Weights of a small mixture-of-experts language model, trained from scratch on English Wikipedia.
Experts: 16 experts in each of 13 layers, 48 GeGLU neurons an expert, 2 picks a token, a softmax router.
Below are experts of layer 9 (counted from 0) of a mixture-of-experts language model. Rows are named gate (a neuron's input weights, with its number), up (a neuron's input weights, with its number) and show model dimensions 0-95. Each number is 50 + 15 x the weight over its row's rms, rounded and kept within 0 to 99.
Before each expert's rows: a language model's description of what the expert responds to. This comes from a sample of Wikipedia text that the model never trained on.

# expert 9
Proper-name inner pieces
gate8:47 78 48 36 39 08 50 65 79 53 46 30 56 57 32 49 30 48 28 42 33 31 53 60 56 25 49 13 70 64 42 45 57 41 40 15 41 42 69 49 51 58 72 48 56 46 44 45 49 55 44 68 49 53 19 64 21 50 75 54 54 43 56 42 51 39 49 50 39 46 67 32 43 39 45 18 42 37 72 56 44 59 63 62 22 39 67 46 37 61 86 57 45 59 46 37
up8:41 42 58 30 31 65 43 55 28 56 42 32 48 51 26 50 62 53 49 28 40 71 26 58 48 71 48 35 59 39 51 59 25 40 38 33 33 40 75 82 33 40 47 65 46 69 72 35 63 71 59 33 45 56 74 71 20 45 23 24 43 51 45 46 60 53 48 41 40 86 64 32 50 72 39 42 43 26 82 52 57 38 56 48 28 49 44 77 51 53 49 57 48 33 30 47
gate9:19 51 63 41 69 38 50 72 39 54 76 47 43 58 29 46 26 47 69 44 28 38 53 45 52 33 64 57 36 20 38 45 58 43 34 45 64 59 29 57 30 45 44 57 65 71 52 63 45 48 45 56 83 37 46 49 39 80 45 60 55 41 59 21 62 29 64 63 25 57 04 57 85 45 41 33 45 52 55 77 41 60 35 69 63 56 53 28 60 66 49 70 40 54 54 44
up9:41 24 26 55 56 60 59 42 58 73 51 38 49 47 61 36 67 61 24 57 22 58 28 57 56 36 25 52 63 83 63 42 30 42 48 57 52 41 39 60 73 58 42 33 42 46 47 59 20 52 29 28 34 46 45 64 59 19 39 58 09 81 42 55 57 39 31 40 58 68 84 50 46 55 44 71 59 71 55 68 40 46 61 56 34 61 37 56 33 41 41 36 31 32 44 58
gate10:47 74 54 60 71 40 72 52 49 47 50 31 49 30 44 57 29 42 62 52 27 46 42 42 53 55 56 61 58 53 63 49 40 55 41 37 31 36 30 34 33 60 53 35 46 31 48 67 57 43 51 50 46 86 52 45 65 38 84 55 45 07 34 38 62 51 53 65 17 51 44 67 74 88 51 61 78 51 33 38 71 61 78 64 60 28 20 41 56 30 65 56 45 55 54 56
up10:39 64 48 48 35 50 71 48 37 30 60 46 65 37 48 42 51 17 31 32 66 70 65 42 59 39 41 59 43 80 49 38 56 23 66 36 57 53 42 45 47 54 56 22 49 78 32 41 54 46 58 28 44 22 82 73 46 55 25 46 35 71 49 75 56 57 49 45 52 44 16 30 35 26 55 43 77 24 52 49 69 63 64 46 55 50 54 48 59 41 43 58 48 19 38 77
gate11:64 64 44 65 38 60 53 70 57 45 55 37 48 44 35 39 45 67 65 46 46 40 39 55 79 39 51 14 51 45 31 65 26 84 30 48 53 68 45 59 52 44 31 32 66 29 41 74 37 40 74 59 73 67 62 56 83 59 34 53 76 51 60 73 54 46 53 55 55 71 38 54 63 44 73 52 39 53 72 60 36 53 43 35 64 51 66 38 61 90 60 40 51 26 19 44
up11:28 17 24 48 34 50 75 58 60 65 41 52 72 39 36 40 33 50 53 49 51 49 37 36 68 58 58 61 53 73 70 69 25 68 53 48 34 72 50 46 46 53 31 40 58 64 32 37 48 58 46 36 40 45 77 43 47 31 69 59 41 55 54 52 63 59 59 58 41 43 47 39 43 78 64 15 40 41 42 69 24 87 38 46 83 47 44 65 72 45 50 28 52 41 65 17
gate12:72 40 48 44 67 33 40 58 44 62 64 43 61 45 60 34 47 40 53 65 42 79 40 72 57 29 56 28 48 80 56 77 44 62 50 43 49 62 54 45 54 83 24 40 45 21 42 49 44 51 36 43 48 47 35 94 48 49 43 41 73 30 35 27 56 43 61 70 49 16 47 19 74 44 64 33 37 39 39 52 39 21 49 48 28 46 65 68 35 67 41 56 49 54 56 67
up12:63 54 60 65 65 48 66 38 60 61 46 67 58 42 52 58 48 04 71 61 77 48 44 86 20 63 60 61 43 79 63 42 44 47 68 25 34 41 42 37 52 37 30 66 66 71 36 57 59 73 51 68 25 36 55 66 45 67 22 56 45 47 65 32 56 64 68 59 98 41 46 28 58 48 45 42 53 51 48 43 67 59 66 58 44 49 33 32 58 57 40 42 48 52 41 47
gate13:58 20 35 53 60 64 66 62 60 17 69 39 61 67 65 51 55 70 53 20 43 48 60 81 46 36 39 10 22 30 48 40 27 42 40 65 45 49 39 42 45 62 50 57 72 61 70 66 47 37 48 35 53 44 39 78 65 54 45 39 89 49 58 52 56 35 53 57 59 40 67 45 84 57 59 48 78 62 61 38 48 76 53 55 44 31 59 52 68 49 70 40 45 34 57 40
up13:55 39 40 49 25 67 58 63 85 71 55 67 24 44 18 30 56 52 69 44 79 45 66 46 53 50 67 59 59 70 55 65 26 50 55 65 62 63 59 46 35 64 28 58 63 51 54 51 67 62 52 28 18 56 40 69 50 80 44 71 60 20 58 50 55 57 53 60 45 65 48 39 64 44 56 36 30 19 29 39 42 48 55 64 40 49 51 37 59 72 65 28 32 48 75 27
gate14:44 54 57 60 50 52 34 43 50 90 72 23 58 26 43 72 40 46 30 42 60 29 46 71 54 49 59 47 28 53 45 70 49 52 47 53 47 40 34 40 29 37 39 58 29 24 34 68 55 77 32 72 52 53 50 39 42 54 55 31 66 31 62 31 70 46 99 31 50 34 51 29 66 34 46 43 48 27 46 58 18 54 75 58 43 30 57 43 58 56 59 69 42 48 55 33
up14:35 46 36 30 60 46 36 60 59 27 77 14 74 61 62 36 61 51 54 47 52 58 79 37 58 34 39 57 36 55 53 75 67 43 56 66 73 18 30 76 41 48 37 32 29 29 33 51 25 52 52 51 34 63 40 47 67 73 73 59 71 48 65 71 70 39 51 44 37 49 64 49 48 56 63 46 68 66 43 52 40 23 16 51 46 21 53 62 61 39 37 45 59 62 49 50
gate15:53 67 73 38 48 44 63 51 80 46 42 36 42 63 42 49 38 62 49 62 53 51 54 37 58 35 83 43 42 42 30 30 58 54 61 30 42 76 55 72 60 40 51 35 32 63 54 58 31 36 83 39 58 49 56 86 33 64 92 52 63 39 37 03 61 24 62 61 47 45 32 44 50 41 38 31 51 70 45 45 52 61 59 26 85 56 53 41 56 50 48 63 42 41 53 59
up15:42 71 48 35 43 24 38 38 52 38 53 63 30 50 55 85 56 61 41 67 48 18 56 42 46 56 66 68 57 42 37 51 53 75 46 42 54 49 68 64 35 38 49 51 39 70 72 48 66 46 36 51 41 68 52 81 81 85 64 39 94 49 52 47 50 29 68 64 54 64 63 55 61 65 44 43 50 52 48 26 33 41 73 62 44 59 36 29 63 23 67 49 73 58 68 57
gate16:71 59 43 55 58 41 56 62 63 59 73 15 50 38 65 52 36 00 32 63 62 43 14 61 46 62 62 58 55 40 61 46 41 30 41 35 41 40 63 73 45 75 54 47 59 41 51 50 71 45 54 54 32 62 72 50 60 39 26 43 49 25 55 22 67 45 81 47 22 42 37 33 49 66 61 29 66 50 38 52 32 55 47 28 67 41 48 55 39 50 40 57 28 37 41 57
up16:67 66 57 62 67 34 60 47 42 45 29 55 58 27 47 31 64 92 56 21 29 28 44 63 13 72 59 60 33 70 60 37 61 62 55 69 39 50 43 46 41 39 58 44 51 81 30 62 49 49 37 19 63 56 51 42 53 44 51 58 65 64 53 41 54 54 45 28 36 39 41 87 66 34 39 62 56 28 41 52 46 40 48 60 38 51 18 61 50 24 47 54 57 31 43 76
gate17:66 45 27 41 42 53 54 70 33 44 51 59 76 42 40 25 51 46 43 38 55 35 57 49 48 63 51 45 46 62 27 89 62 66 21 51 52 36 42 35 29 70 32 21 42 33 64 67 61 55 42 62 24 55 25 53 46 53 60 47 74 31 71 31 71 35 81 65 43 40 71 37 51 56 34 50 57 56 58 66 45 75 59 49 24 68 28 45 43 68 85 57 49 62 55 46
up17:44 40 43 59 26 40 52 70 23 57 53 56 28 48 42 58 66 73 59 25 48 48 35 61 70 53 63 54 37 50 11 28 39 36 59 40 62 23 46 33 45 58 20 53 37 79 25 40 57 51 30 28 46 57 52 71 40 54 58 55 44 37 61 20 50 42 58 45 56 39 41 48 47 61 51 49 58 27 74 52 45 45 14 39 72 57 74 43 58 57 16 29 75 63 47 42
gate18:33 65 42 61 46 51 52 69 09 34 51 14 46 44 47 60 34 54 31 38 69 31 39 51 63 25 35 31 57 36 56 49 51 81 49 40 73 53 28 54 45 40 73 40 40 44 70 58 69 40 44 53 50 60 31 73 37 46 42 32 54 48 77 31 74 18 47 65 23 60 46 33 78 47 60 55 58 71 60 45 47 32 53 55 60 38 36 52 49 37 77 56 51 49 69 74
up18:27 35 27 51 57 52 67 60 48 43 42 29 40 57 67 64 54 66 57 21 72 44 70 54 58 54 58 37 40 36 57 67 43 68 59 67 39 39 49 62 48 30 53 49 86 83 81 56 46 46 51 62 52 69 44 66 59 48 47 17 17 23 31 54 49 39 78 65 61 06 64 40 53 54 44 59 47 62 22 49 40 27 39 52 59 64 37 62 58 48 58 55 62 59 51 60
gate19:56 53 33 55 75 38 32 71 53 60 45 41 48 38 49 46 41 50 43 61 57 34 51 51 84 17 34 50 11 49 50 59 54 48 68 48 24 41 38 34 56 42 30 54 17 44 42 81 53 46 48 37 46 59 42 76 32 44 60 39 67 40 72 41 76 45 63 59 54 61 50 46 54 34 72 49 44 35 37 59 28 28 50 59 08 16 43 47 60 52 70 68 38 31 35 53
up19:31 44 36 56 35 35 51 34 60 24 50 42 66 33 62 85 39 76 63 57 40 68 60 47 45 20 65 29 53 45 39 53 67 73 41 69 81 25 32 56 59 58 44 53 74 44 66 59 45 56 46 73 41 70 34 29 80 42 58 61 44 45 62 40 53 51 66 52 29 45 47 58 53 35 53 37 57 50 52 32 45 39 74 06 44 70 41 26 73 37 51 47 47 51 46 72
gate20:55 40 65 41 53 53 44 52 34 43 48 45 53 50 35 53 29 20 29 63 62 31 53 64 33 40 48 36 65 46 44 63 56 99 37 11 82 41 43 44 18 50 62 36 56 41 19 39 67 62 30 52 40 47 41 54 43 51 64 74 58 55 46 50 68 42 35 45 49 64 44 41 59 57 53 44 49 55 56 61 34 59 32 60 37 50 49 43 72 48 77 32 72 74 40 41
up20:27 64 49 40 38 55 50 46 44 51 41 40 40 54 25 29 32 31 53 62 44 55 64 34 68 63 33 32 23 50 47 64 63 62 86 59 00 67 61 47 30 72 25 20 41 51 58 65 41 44 68 68 46 55 37 34 47 46 45 62 61 32 50 26 54 57 56 59 64 50 24 16 74 23 40 54 52 54 47 38 53 37 49 33 57 40 33 70 50 53 49 47 63 43 44 33
gate21:39 57 32 49 72 42 64 39 64 48 41 48 45 38 39 48 36 37 13 67 27 62 40 65 67 51 28 38 52 66 58 80 56 47 24 21 56 34 40 23 30 56 43 35 28 30 49 54 48 43 49 27 26 37 57 61 30 47 52 52 57 48 61 73 55 47 59 55 33 62 46 88 37 65 23 28 29 39 38 35 40 51 56 31 26 33 56 71 50 49 48 68 67 38 70 39
up21:31 54 67 51 39 32 65 77 61 35 66 38 55 56 74 49 54 32 26 63 55 33 36 58 49 38 45 31 13 42 52 46 45 46 49 39 54 59 78 68 55 63 27 58 33 56 53 50 64 30 51 33 29 21 69 57 57 33 65 55 63 62 54 24 27 50 37 38 70 28 42 48 75 49 53 26 46 83 44 54 36 44 39 28 71 52 74 56 29 72 51 35 71 41 49 60
gate22:93 32 47 85 29 41 60 58 37 55 55 42 31 52 50 59 51 48 61 25 44 39 50 59 76 62 58 57 54 36 35 60 67 63 44 54 49 37 43 69 50 53 58 56 31 45 85 56 56 50 45 64 27 45 49 77 47 49 62 52 47 46 50 37 69 48 81 28 31 54 57 70 29 36 31 47 55 20 80 47 56 37 78 52 59 69 28 45 65 34 47 73 32 25 44 44
up22:58 48 63 39 40 47 41 44 43 48 27 43 62 47 61 56 49 76 52 57 37 66 37 52 20 19 49 74 63 45 52 41 38 13 58 24 79 51 71 44 48 65 45 33 77 30 60 59 57 57 45 09 55 44 69 55 48 20 49 61 66 38 23 34 36 48 43 33 57 39 29 57 50 64 40 44 28 47 61 46 49 30 62 33 23 19 51 42 33 33 31 42 45 40 48 59
gate23:55 77 53 57 46 41 68 72 61 50 43 52 54 46 47 65 57 58 40 33 45 48 36 64 60 67 24 49 37 56 26 57 03 42 51 31 60 40 59 53 68 47 46 72 40 29 54 55 69 39 35 46 52 69 61 51 61 47 50 50 51 57 81 42 39 46 72 75 78 42 27 62 20 39 51 73 40 65 62 59 30 50 78 72 59 51 36 39 76 20 43 36 33 68 30 56
up23:53 37 51 52 34 12 33 42 66 43 29 42 53 39 69 83 70 59 50 64 48 39 40 62 45 36 26 46 50 42 54 55 44 71 51 51 48 48 28 63 79 45 44 69 41 46 43 69 31 22 66 39 46 35 50 58 84 37 48 58 69 46 40 41 77 32 66 41 40 51 73 59 67 52 40 29 41 75 39 36 86 50 60 70 77 48 61 75 44 45 45 73 56 44 49 29
gate24:96 67 53 50 41 45 49 60 42 48 31 33 64 61 29 32 48 47 49 39 57 38 77 46 53 53 29 25 36 35 68 71 44 31 76 55 63 49 59 59 55 38 51 27 46 17 44 74 44 60 43 55 38 46 54 47 24 42 80 62 44 54 56 59 43 35 53 45 52 47 38 28 51 47 71 43 42 27 51 49 53 57 87 16 28 49 42 80 41 80 50 41 62 53 53 31
up24:31 46 20 52 50 47 65 34 91 77 69 61 47 62 55 42 41 73 44 58 46 71 31 59 47 44 57 67 49 65 59 50 69 55 37 52 56 50 47 84 30 35 76 62 58 72 41 69 34 37 56 61 92 40 57 42 46 30 51 50 46 68 63 77 74 30 44 20 43 55 53 52 45 66 64 45 35 36 30 55 42 64 48 75 44 42 42 42 47 56 55 67 53 82 43 65
gate25:45 41 48 35 67 56 59 41 49 39 62 60 74 27 44 50 35 38 41 48 63 45 40 54 36 46 79 51 35 31 11 34 52 34 53 53 76 36 61 61 66 78 65 37 58 26 45 65 43 58 54 45 60 53 51 21 41 81 33 37 87 44 59 67 62 23 40 70 55 42 44 60 77 35 30 50 62 63 60 81 30 44 78 65 50 50 48 46 25 57 55 68 64 49 50 47
up25:05 70 32 21 50 73 17 39 24 34 49 72 42 55 20 57 38 64 48 51 47 48 61 37 60 43 54 52 73 55 35 60 53 43 68 34 65 53 75 44 37 34 39 61 54 44 43 66 38 43 64 43 56 55 58 31 39 41 46 61 30 42 63 42 39 37 32 53 45 69 59 67 85 54 16 51 44 37 43 55 57 23 62 44 80 53 50 51 40 72 74 64 40 44 36 63
gate26:55 54 52 58 60 22 50 65 76 54 49 55 61 58 43 70 46 45 41 35 57 57 57 52 67 41 34 30 66 58 63 64 43 35 70 50 75 42 85 74 46 51 34 39 56 22 49 74 49 32 44 43 45 27 29 63 08 64 59 57 60 33 56 39 71 42 50 60 49 45 46 48 82 42 46 22 61 30 61 67 48 50 69 27 25 43 53 76 74 76 36 54 43 37 36 55
up26:48 22 45 25 09 60 80 45 42 38 81 40 40 28 42 49 33 47 60 50 58 72 55 63 69 51 66 61 57 55 50 23 49 76 44 68 65 48 33 64 63 44 37 68 71 66 64 28 67 32 75 72 52 54 31 35 54 21 47 60 28 62 61 50 35 40 39 45 71 50 54 55 46 54 59 66 40 42 30 48 53 33 29 48 56 51 54 43 38 63 31 36 61 80 34 35
gate27:54 63 57 46 50 60 33 53 53 54 56 16 67 43 55 39 62 33 46 25 72 34 67 47 49 53 54 38 42 42 61 73 52 22 44 51 59 28 49 82 25 50 50 35 58 49 48 51 56 49 17 38 48 46 50 69 53 38 76 81 68 38 66 30 50 35 51 37 59 65 56 25 38 46 34 33 26 77 76 62 32 53 80 41 50 49 51 69 36 44 50 69 80 78 49 61
up27:73 24 47 53 46 53 55 51 40 56 63 26 67 55 14 60 52 25 51 60 27 56 37 42 25 35 40 38 60 44 40 28 24 41 75 64 76 21 42 38 63 56 51 66 69 51 50 65 57 59 28 62 66 65 18 41 41 48 44 38 29 55 20 44 20 45 66 39 53 36 74 74 55 66 62 64 40 42 39 41 36 63 46 57 42 31 60 55 63 70 38 34 49 49 41 31
gate28:70 45 61 55 41 44 47 48 48 78 52 44 48 35 43 50 42 22 15 60 49 41 57 47 43 55 67 27 63 31 52 67 49 60 22 36 73 70 31 49 52 38 37 34 16 00 73 50 63 66 41 45 53 44 55 50 55 47 55 42 60 33 49 32 50 50 72 41 44 34 24 36 44 68 84 61 45 46 33 52 48 36 60 50 43 47 54 35 50 51 72 67 42 82 28 63
up28:65 45 46 61 74 58 61 61 42 59 43 39 48 40 72 55 42 58 67 45 36 48 39 32 28 32 49 18 60 63 81 68 30 25 67 53 44 68 37 47 68 61 45 69 34 54 27 29 34 54 23 38 36 79 78 44 41 50 43 75 52 49 37 48 55 67 44 33 75 56 66 53 35 29 47 20 51 65 53 56 32 54 43 76 61 30 47 53 49 28 32 45 61 24 68 34
gate29:27 57 57 59 75 55 50 53 51 48 66 04 55 56 43 34 41 38 22 61 56 57 34 54 35 53 40 57 21 47 33 74 68 55 56 37 55 49 52 46 40 30 19 62 35 28 53 62 50 84 51 48 32 69 40 72 42 69 59 47 58 30 58 50 63 45 75 55 50 66 53 27 50 43 57 54 60 64 33 52 56 52 70 40 56 13 32 70 37 69 38 42 82 27 51 37
up29:69 34 48 47 36 23 58 49 45 90 61 49 26 34 69 86 36 43 57 41 44 59 38 35 69 58 63 69 66 55 51 41 54 67 40 66 24 56 44 30 51 73 31 52 35 93 79 26 44 41 44 25 82 66 60 42 67 41 66 63 57 61 32 41 60 41 44 35 29 63 31 75 53 72 48 39 54 38 63 40 52 53 59 55 42 45 54 53 49 53 52 61 50 67 48 57
gate30:53 70 16 14 72 64 45 42 57 38 49 43 42 79 41 48 26 47 56 35 45 74 48 57 63 74 31 42 59 70 61 51 62 64 68 44 70 55 41 46 25 57 61 52 51 32 85 42 66 37 43 55 59 69 62 66 50 45 82 63 77 60 53 51 68 26 63 47 45 53 52 43 40 40 68 54 42 68 21 61 58 66 39 48 17 59 46 54 70 35 63 75 37 53 58 59
up30:54 55 66 54 47 47 68 49 54 47 50 88 36 59 41 52 32 13 28 58 74 46 22 73 56 48 46 78 61 23 29 42 52 35 58 34 51 12 64 45 57 56 55 39 63 42 34 64 80 54 75 75 32 48 31 46 56 50 33 29 32 30 70 53 45 54 58 62 49 19 72 67 39 65 48 62 57 70 44 58 48 28 37 58 51 47 60 41 32 55 32 44 49 41 39 60
gate31:58 56 42 43 56 31 76 78 40 48 44 31 57 47 48 40 31 63 48 39 55 47 29 56 38 54 34 66 63 62 16 65 73 56 52 27 67 48 44 80 38 48 47 25 57 58 46 66 26 39 75 41 53 57 40 81 46 29 61 61 52 34 47 20 49 30 64 59 46 12 40 60 62 27 37 42 73 26 26 63 58 49 59 39 60 45 44 47 62 29 59 64 24 61 36 47
up31:40 48 48 33 37 15 56 27 39 45 57 44 52 51 43 45 22 75 29 42 53 49 18 58 51 36 41 39 57 89 39 37 49 34 48 41 61 27 64 75 50 45 55 40 45 39 20 60 22 55 54 53 11 43 60 72 29 39 60 62 54 34 60 50 46 56 44 64 76 57 54 57 54 35 70 53 19 59 43 47 44 08 48 64 46 49 59 49 49 55 78 38 28 45 50 46
gate32:70 36 42 59 69 47 68 65 66 58 63 47 66 17 62 48 49 55 35 66 64 35 53 40 72 38 32 56 58 50 36 43 38 47 50 47 36 58 64 16 62 51 71 46 70 68 31 52 54 23 44 63 56 29 32 68 43 79 46 60 60 44 55 30 60 39 49 55 48 47 53 64 49 63 36 18 61 35 21 76 35 61 40 66 47 22 37 34 65 63 69 67 40 55 48 09
up32:19 52 66 63 33 50 55 40 33 62 62 82 26 62 52 64 41 47 40 54 67 48 61 74 67 90 74 53 48 32 86 27 26 58 21 50 72 37 28 43 42 48 60 54 49 30 52 50 69 42 47 45 17 40 38 27 53 43 49 31 47 43 40 55 47 44 51 31 42 69 26 38 57 34 74 34 55 50 49 53 73 68 37 39 56 49 56 36 45 47 40 57 56 45 37 77
gate33:78 47 47 56 53 42 27 53 49 86 55 33 43 23 61 56 33 20 52 25 43 45 57 46 47 45 61 58 70 43 46 59 53 66 60 40 33 58 69 54 54 41 56 59 43 50 47 87 58 55 61 51 50 48 54 77 28 80 52 38 71 32 52 21 54 56 51 55 57 49 36 31 57 51 59 08 53 45 60 37 16 41 78 60 26 30 42 57 57 11 53 44 46 63 61 48
up33:59 57 34 51 42 58 23 39 45 46 67 43 14 66 35 48 24 60 32 27 33 57 56 04 13 21 29 36 61 59 47 39 54 60 23 65 31 63 74 52 21 34 46 42 60 46 44 37 54 48 58 61 42 47 41 27 36 67 54 53 58 29 56 59 79 57 74 27 55 30 44 38 51 68 61 63 50 40 55 55 56 70 66 61 51 49 55 49 55 25 55 52 57 45 48 53
gate34:42 43 53 31 89 34 60 64 47 62 52 34 54 58 46 67 63 07 57 64 74 66 50 76 78 01 62 53 64 59 14 50 46 77 44 34 63 61 35 49 30 57 58 42 41 44 50 50 46 49 66 35 51 46 44 73 49 51 64 66 57 15 51 18 73 52 69 50 43 34 41 34 54 46 47 55 67 55 50 43 48 49 73 63 44 43 52 57 55 56 52 52 39 59 37 69
up34:65 64 41 32 43 43 40 49 32 38 53 16 47 31 40 50 57 45 56 55 62 33 22 65 45 57 79 46 87 37 54 52 55 34 13 48 65 66 37 46 62 46 47 61 49 61 49 15 32 43 45 27 37 58 65 61 51 53 53 56 71 32 37 27 33 58 57 50 41 63 28 78 52 53 41 46 61 47 68 44 81 57 46 28 76 52 53 51 40 19 47 24 51 48 27 74
gate35:60 51 47 29 50 68 47 46 33 39 30 31 43 61 65 50 02 54 45 52 38 52 63 81 68 42 42 29 39 34 46 46 48 66 54 46 68 32 29 77 54 45 69 35 30 67 72 56 63 18 58 08 65 43 58 52 51 55 76 68 61 33 37 53 41 22 54 64 48 76 46 49 61 51 43 51 52 58 12 47 65 38 60 38 48 22 44 58 47 47 64 44 51 59 54 56
up35:43 56 22 29 31 49 25 72 52 62 54 54 45 61 70 37 61 63 50 79 60 43 55 55 63 32 50 26 58 48 74 41 51 43 27 50 55 41 60 49 44 53 52 38 09 59 58 51 22 56 46 60 53 45 21 28 48 32 38 67 59 64 63 41 81 59 36 63 53 53 55 61 68 38 55 47 54 38 52 69 31 50 32 32 79 75 56 34 68 56 68 44 09 36 28 56
gate36:32 66 54 65 75 49 53 53 60 57 54 30 78 53 58 41 48 40 48 72 59 40 51 37 61 75 65 46 32 65 52 57 53 75 32 31 37 71 58 31 46 62 65 67 41 42 24 64 52 38 35 61 26 44 60 75 20 64 69 53 70 66 40 88 43 23 66 63 54 40 43 42 82 38 55 40 58 37 37 73 48 36 50 46 20 51 35 69 46 59 56 67 30 37 59 38
up36:29 54 31 61 46 76 58 52 54 46 56 84 38 62 54 49 59 60 54 46 39 43 53 29 23 35 56 63 81 64 32 60 50 59 75 50 72 26 46 37 42 46 66 65 72 28 63 52 30 59 70 54 76 65 51 13 46 65 57 43 45 43 59 50 55 65 34 30 73 37 73 51 54 31 56 51 53 57 74 37 30 71 55 51 85 51 48 30 52 37 40 48 50 17 33 56
gate37:55 35 65 36 75 58 54 53 72 66 49 58 58 29 37 35 38 37 31 63 59 50 39 11 54 34 32 18 59 34 44 48 44 53 35 35 42 50 54 50 51 32 88 51 45 08 37 57 29 62 71 48 59 48 41 41 54 25 58 48 59 51 58 42 50 41 55 73 52 57 21 59 79 48 57 73 56 71 26 54 52 73 96 51 46 47 46 52 50 53 43 56 38 48 33 59
up37:58 50 56 61 59 56 56 56 15 67 30 39 47 32 81 37 63 45 64 54 51 66 48 51 59 60 31 81 55 56 70 46 25 42 75 35 49 41 54 60 48 54 69 42 48 50 42 59 48 50 69 36 37 53 64 39 63 40 48 37 18 74 47 26 42 41 55 49 48 60 38 47 57 21 25 27 51 30 57 59 45 83 44 75 65 46 50 74 33 34 34 47 85 84 65 41
gate38:72 45 50 20 42 49 41 65 69 69 42 06 68 42 33 63 22 54 16 30 50 57 47 53 46 48 62 42 52 41 64 54 66 51 68 30 41 81 72 50 50 40 64 36 66 34 46 57 49 30 57 38 60 48 33 64 04 42 56 53 37 58 41 50 67 50 78 42 31 43 35 49 39 31 22 40 56 45 56 72 40 30 53 33 44 62 57 72 63 67 47 48 50 50 50 34
up38:46 36 30 31 43 62 39 43 23 98 84 66 66 74 29 43 35 77 44 51 42 46 47 44 44 46 37 38 60 44 47 48 48 58 53 36 37 51 59 65 54 49 41 66 38 62 48 50 55 21 72 38 66 33 50 47 53 18 36 51 56 41 64 43 70 75 41 59 49 59 52 47 47 64 28 36 13 41 57 89 65 59 45 39 32 67 40 65 68 56 49 71 65 53 62 39
gate39:38 53 35 71 70 82 47 73 55 40 76 56 57 31 61 46 27 65 59 73 48 49 51 74 27 72 45 17 50 54 65 41 35 44 74 48 65 50 31 48 38 35 54 64 50 51 45 65 40 49 68 62 45 53 61 57 60 39 44 65 80 46 38 42 41 61 42 69 53 54 53 61 73 59 71 77 73 31 56 70 45 60 33 70 27 35 63 61 40 50 73 62 55 54 45 07
up39:61 51 54 64 37 24 35 62 47 57 61 53 49 64 28 46 38 53 28 63 58 63 29 33 42 49 57 50 77 49 38 37 63 68 48 52 52 52 35 51 64 45 41 55 44 55 73 54 68 79 58 42 37 36 07 42 18 56 55 31 46 77 71 46 76 44 58 54 17 81 39 45 40 55 58 32 52 49 72 52 35 50 47 79 25 15 58 22 39 45 54 52 57 65 45 59
gate40:52 56 63 58 56 32 56 65 70 60 41 17 51 36 59 38 35 56 50 40 49 44 50 65 56 34 58 32 63 57 56 24 52 76 61 40 60 56 53 49 21 46 44 45 46 51 29 56 59 59 51 31 48 25 44 42 59 54 71 39 83 52 46 26 81 42 34 32 58 58 59 53 61 46 98 46 35 26 40 54 60 42 74 35 33 69 33 42 36 39 94 47 45 46 36 72
up40:42 58 33 64 44 68 31 35 35 36 40 40 70 49 62 60 41 68 66 47 46 49 77 53 40 63 41 31 65 34 59 40 51 45 35 58 50 92 58 30 37 64 43 08 32 46 73 66 38 35 58 55 56 31 47 49 63 61 45 59 66 30 55 40 51 52 45 40 39 16 51 73 52 87 44 82 63 56 66 41 56 37 72 76 32 55 50 62 36 39 68 43 33 44 35 51
gate41:27 56 45 68 74 50 24 66 74 73 81 30 51 55 63 41 53 57 27 25 62 45 44 51 51 46 47 49 51 67 36 62 51 54 37 48 48 32 57 65 47 68 46 38 38 45 55 45 36 46 71 65 33 51 42 39 51 81 56 28 78 15 46 40 48 51 63 70 36 57 56 34 15 42 63 53 64 45 76 58 35 36 70 70 25 60 42 35 54 74 27 71 32 44 37 53
up41:72 66 36 34 59 52 53 49 73 46 36 75 47 25 41 46 72 40 50 43 56 34 61 22 36 47 54 37 49 47 50 64 39 63 81 48 51 13 39 59 51 54 53 29 64 55 59 53 65 36 44 59 59 70 58 36 46 83 73 34 56 61 15 62 50 46 38 73 72 32 36 38 37 26 62 60 50 38 39 63 57 51 50 59 34 36 30 46 78 47 35 75 19 46 49 73
gate42:36 54 32 54 59 40 79 68 34 45 25 54 73 22 47 59 45 47 52 42 67 45 62 69 62 51 52 33 53 42 29 60 59 62 54 45 57 54 37 43 43 22 31 67 70 27 41 74 51 57 35 63 51 58 54 64 58 55 51 44 23 57 55 22 36 36 68 42 39 43 53 35 93 74 44 38 60 22 46 33 47 94 84 55 47 42 58 50 60 43 72 64 56 39 56 38
up42:33 58 20 65 64 42 38 42 09 57 41 71 48 48 34 88 66 63 56 85 42 16 31 75 37 42 48 28 33 53 28 38 57 30 46 48 56 65 40 30 79 48 45 43 36 59 65 69 40 44 57 58 45 51 48 72 51 37 54 62 41 65 81 76 72 38 59 37 75 48 41 63 54 56 47 51 37 46 40 58 39 59 40 50 54 48 44 56 57 63 53 69 41 55 32 27
gate43:48 37 51 45 45 33 61 48 49 54 38 16 34 45 30 62 37 30 41 40 58 45 38 57 51 59 11 77 57 63 42 71 55 63 15 62 42 12 47 58 39 69 69 61 43 46 45 53 46 69 59 28 66 63 34 62 61 34 67 71 74 21 40 36 59 48 60 63 31 71 43 72 69 48 34 14 44 49 57 39 56 76 69 44 56 39 53 68 37 61 58 48 43 47 63 48
up43:36 26 64 29 68 72 20 38 55 76 57 43 43 66 32 55 46 70 40 53 41 48 43 36 18 61 48 48 33 49 54 49 50 22 21 24 50 70 65 34 36 72 54 53 53 29 68 50 20 51 44 43 35 59 87 24 31 50 51 69 42 65 41 61 56 50 35 53 36 78 33 33 52 57 54 31 51 34 42 51 53 37 45 60 53 47 58 32 26 80 41 65 56 63 54 42